{"num_hidden_layers": 14, "hidden_size": 256, "n_experts": 80, "experts_per_token": 4, "d_expert": 64, "d_shared_expert": 0, "hidden_act": "reglu", "moe_layers": [0, 1, 2, 3, 4, 5, 6, 7, 8, 9, 10, 11, 12, 13], "router_score": "softmax", "normalize_top_k": false, "routed_scale": 1.0, "balance_loss": 0.00894, "balance_bias": false, "router_z_loss": 0.0001, "n_groups": 4, "groups_per_token": 1, "init_std_router": 0.0138, "lr_router": 0.000684, "num_attention_heads": 8, "num_key_value_heads": 1, "head_dim": 64, "vocab_size": 32768, "norm": "rmsnorm", "norm_place": "pre", "norm_eps": 1e-05, "positions": "rope", "rope_theta": 10000.0, "rope_fraction": 1.0, "qk_norm": true, "attn_scale": 0.125, "tie_word_embeddings": false, "parallel_block": false, "init": "normal", "init_std_qkv": 0.0238, "init_std_o": 0.00318, "init_std_up": 0.0238, "init_std_down": 0.00318, "init_out_by_depth": true, "init_mimetic": 0.7, "optimizer": "adamw", "learning_rate": 0.0016, "lr_mult_qkv": 0.5, "beta1": 0.9, "beta2": 0.95, "lr_head": 0.00852, "warmup_steps": 267, "schedule": "wsd", "decay_fraction": 0.424, "decay_shape": "sqrt", "final_lr_fraction": 0.0, "batch_tokens": 65536, "max_seq_len": 512, "doc_mask": true, "train_tokens": 502000000, "max_steps": 7660, "dataset": "wikipedia_en"}
Below are experts of layer 11 (counted from 0) of a mixture-of-experts language model. Rows are named router (the router's row for the expert) and show model dimensions 128-255. Each number is 128 + 32 x the weight over its row's rms, rounded and kept within 0 to 255. Numbers have three digits each.
Before each expert's rows: "mostly gets" lists some tokens that are sent to it at least half of the time. This comes from a sample of Wikipedia text that the model never trained on.

# expert 29
mostly gets: " Van", " von", " Chris", " near", " van", " Frank"
router:117113166182156133145107173099113118150096095144071118131172147105164158163148121095115121130157097118126131154167147149148099078191100158101163135149116143106118088172077138120187095130102089119144135100119103088119092163174144096119163125167102141162151154123148126079235131121137143126140092147137137117152078131178176170145138195170149165091095112132162159190136133133101132152165

# expert 59
mostly gets: " University", " located", " School", " College", " Museum", " Stadium"
router:131127143094121161132107150077095102120155140136076117091176161105155121139143143075136101174113204102091090153156143166098119121161125144115120123099131144172160111171104138087166062162129126102138100117077142168112108181152177107112144087172098111144156148136150111113243130119102119114133146107151092128163085031117143121128144131176166129044098101120145182155189156173123116118191

# expert 78
mostly gets: " Founded:", " life==", " Insecta", " Animalia", "Personal", " date:"
router:135109166151099157161086142119101143113148090134073088094151134153151130137182136131137154119117208121136154149172166180141086113137137140117138127116154135161121088138095145160186091090121158118171149077119096161107123151142133112154150101181116101121139187153152118100147138124147122137174100155156125133132125125136152148081101137136138142055106123110196129143118152120155101121145

# expert 50
mostly gets: "\n", " \"W", "Scientific", " Interactive", " Location"
router:173127167116151143136116139110115120124153123189132121112171131098139143155155114094120130196127153098093090149150149185143079123213115150110133112132142149164170097155080118156191124162165104106120135098082134153164131137169169120090145083146079127123167145143177105124138147104096139105116151165153157109155097137156161138116156133098139176017112121083099183158180193177104128144150

# expert 32
mostly gets: " most", " many", " several", " some", " three", " all"
router:127111128126136193191092142117102108154170120125109113110131123110079124138115106085142080167127217116132109130150152156134047112170136147101122133126109103175180093149094128130186060163126077086150094153103118139167098139135146123127114153173132095113179144150161049110227155095122164098132121131159126112167123057133145145140145168113141152067041100123145126139129116152088116117157

# expert 61
mostly gets: " round)", " (Gls)", " 26,", " 19,", " (", " £"
router:119100176147124166165081115110116138107173130138061083118147186140130143165146127078123112211113146069145118161150161174131117061157117158073142108110155177196144104176079133123175053101107129111101133083097109149129085172147139107132127076192159107146131146148140098120151118110133091101159161149162120145168131126153130144117107151169113125029070104134171159187133190177129096128156

# expert 54
mostly gets: " Os", "ör", "él", "č", " Kl", "ñ"
router:147060143087147162130104150095027067116154104149118144114167124117171127149115097082155100157122111127099092155146137161141149149138096201112137125161092102174143114169105107098140084132151112112179073094110092139114105149185143096119166094170092130143177143121132100099169184095104145116130139143145154152177129076113102136140118157157162171117061153132136164131182159143109089130152

# expert 15
mostly gets: "idae", " (189", "ensis", "rogen", " Pter", "ν"
router:119074152110124206139143133076139102120142174173115089118140177094130140157121126063124127139131155103088066140110152174155150103163125170094207128129144197165099114160117162106143076155156161138120151104126131175168111198179161121132127106144106099184145193133124053115186148132091176103140144129148100104128075046155165156098184133158164153085085104097159161140126181179128090132198

# expert 60
mostly gets: " Nominated", "==See", " Votes", "Species", " Candidate", " JPL"
router:104092138109130140165099134117122129125158114103127118134149153123132135162149109134134091131133207115130120157163148190173075114158111120141103152079131155143122099153101130153129079113127143087148087115125061167121125130123174123136124132205152112135125156139151084101162107136164136099147117161154135113172122105135159147124114120158143154071096122103180159124127198158140128117186

# expert 69
mostly gets: " Nominated", "s==", " also==", "==History==", " career==", "==See"
router:114102155079147143148080125095164096128162108131118144110152180132137138176155104117160112128121163102131160168127175157124096109211113142108095115108129119132155117156070136135156071128111129106142085130123060144151102160120187133099140109191132079158137171150155103091150117120126117082150167132138132137182157081151165125118129128123151134052094115131164142115162180165122114125157

# expert 53
mostly gets: " Bh", " Telugu", " BJP", " Tamil", " CPI(M)", " The"
router:154078135114147185166128170110118112126127111118082080088170100121129137125134085101158099159105121099108130107134125158140118119209130144096189133144130121177158125198079118117149133112103106086105092111108085169139083169136170117125125085163107115153168187132169123079114151055071146087157193168139136150194124068146150179108145189153137167054078084124141180171175161159087100117196

# expert 52
mostly gets: " Os", "ī", " Y", "ij", "ñ", "ː"
router:144060168070173174148116161098082087086148103160131136117175144113143136152120109058144065128151127115112095136153131169123112091158108197096195125164102100181151126136098113139145087156145093132147074093088078130138083156143171106142174070167110099168168122129147090111184182077119105141149160160138132164186097075113110170122140162150163153115125165103138157143174161143139078114186

# expert 49
mostly gets: " University", " School", " College", " Museum", " Academy", " Stadium"
router:146114141112113182149125135082099108104134121150066109117164155078161127130171151071145112161091127111103096141182172145127120125155121130109152127072130134218138121189100164102159053125143148086142113116082077172096131165153166078114150104169099125138154161137149099129233152095106104108146181133163125132145083074130153132149123152173162125084086102092169171160175162176106110122199

# expert 74
mostly gets: " they", " she", " he", " who", " They", " He"
router:111087178110120141141075157107122090125138130110114115134175148130159137145123108115121085179120208116150118148156159193103107121183122143111122128129109133162123096153094142106171070140123143080150104122129070158159114138108163096118098117167109090146140182169192039110201121124131153074158138147163135140182137093134154161122150172149129165094081098137150144125132187142101129121196

# expert 55
mostly gets: " \"The", " Genre:", " Type:", " Label:", " style:", " Outstanding"
router:150101170119129132167120123095118098124184120149124103127131111087166154180185132110152116180110200108123095133170177158166076122193106149118179127095131133195153098174104153141168110137162101106165153084103112186150094184165162087119132090186110126110121173120155112135161145120111104120122151172139127094173093080153157143110133138161152131093099093103152195167181190164112121131138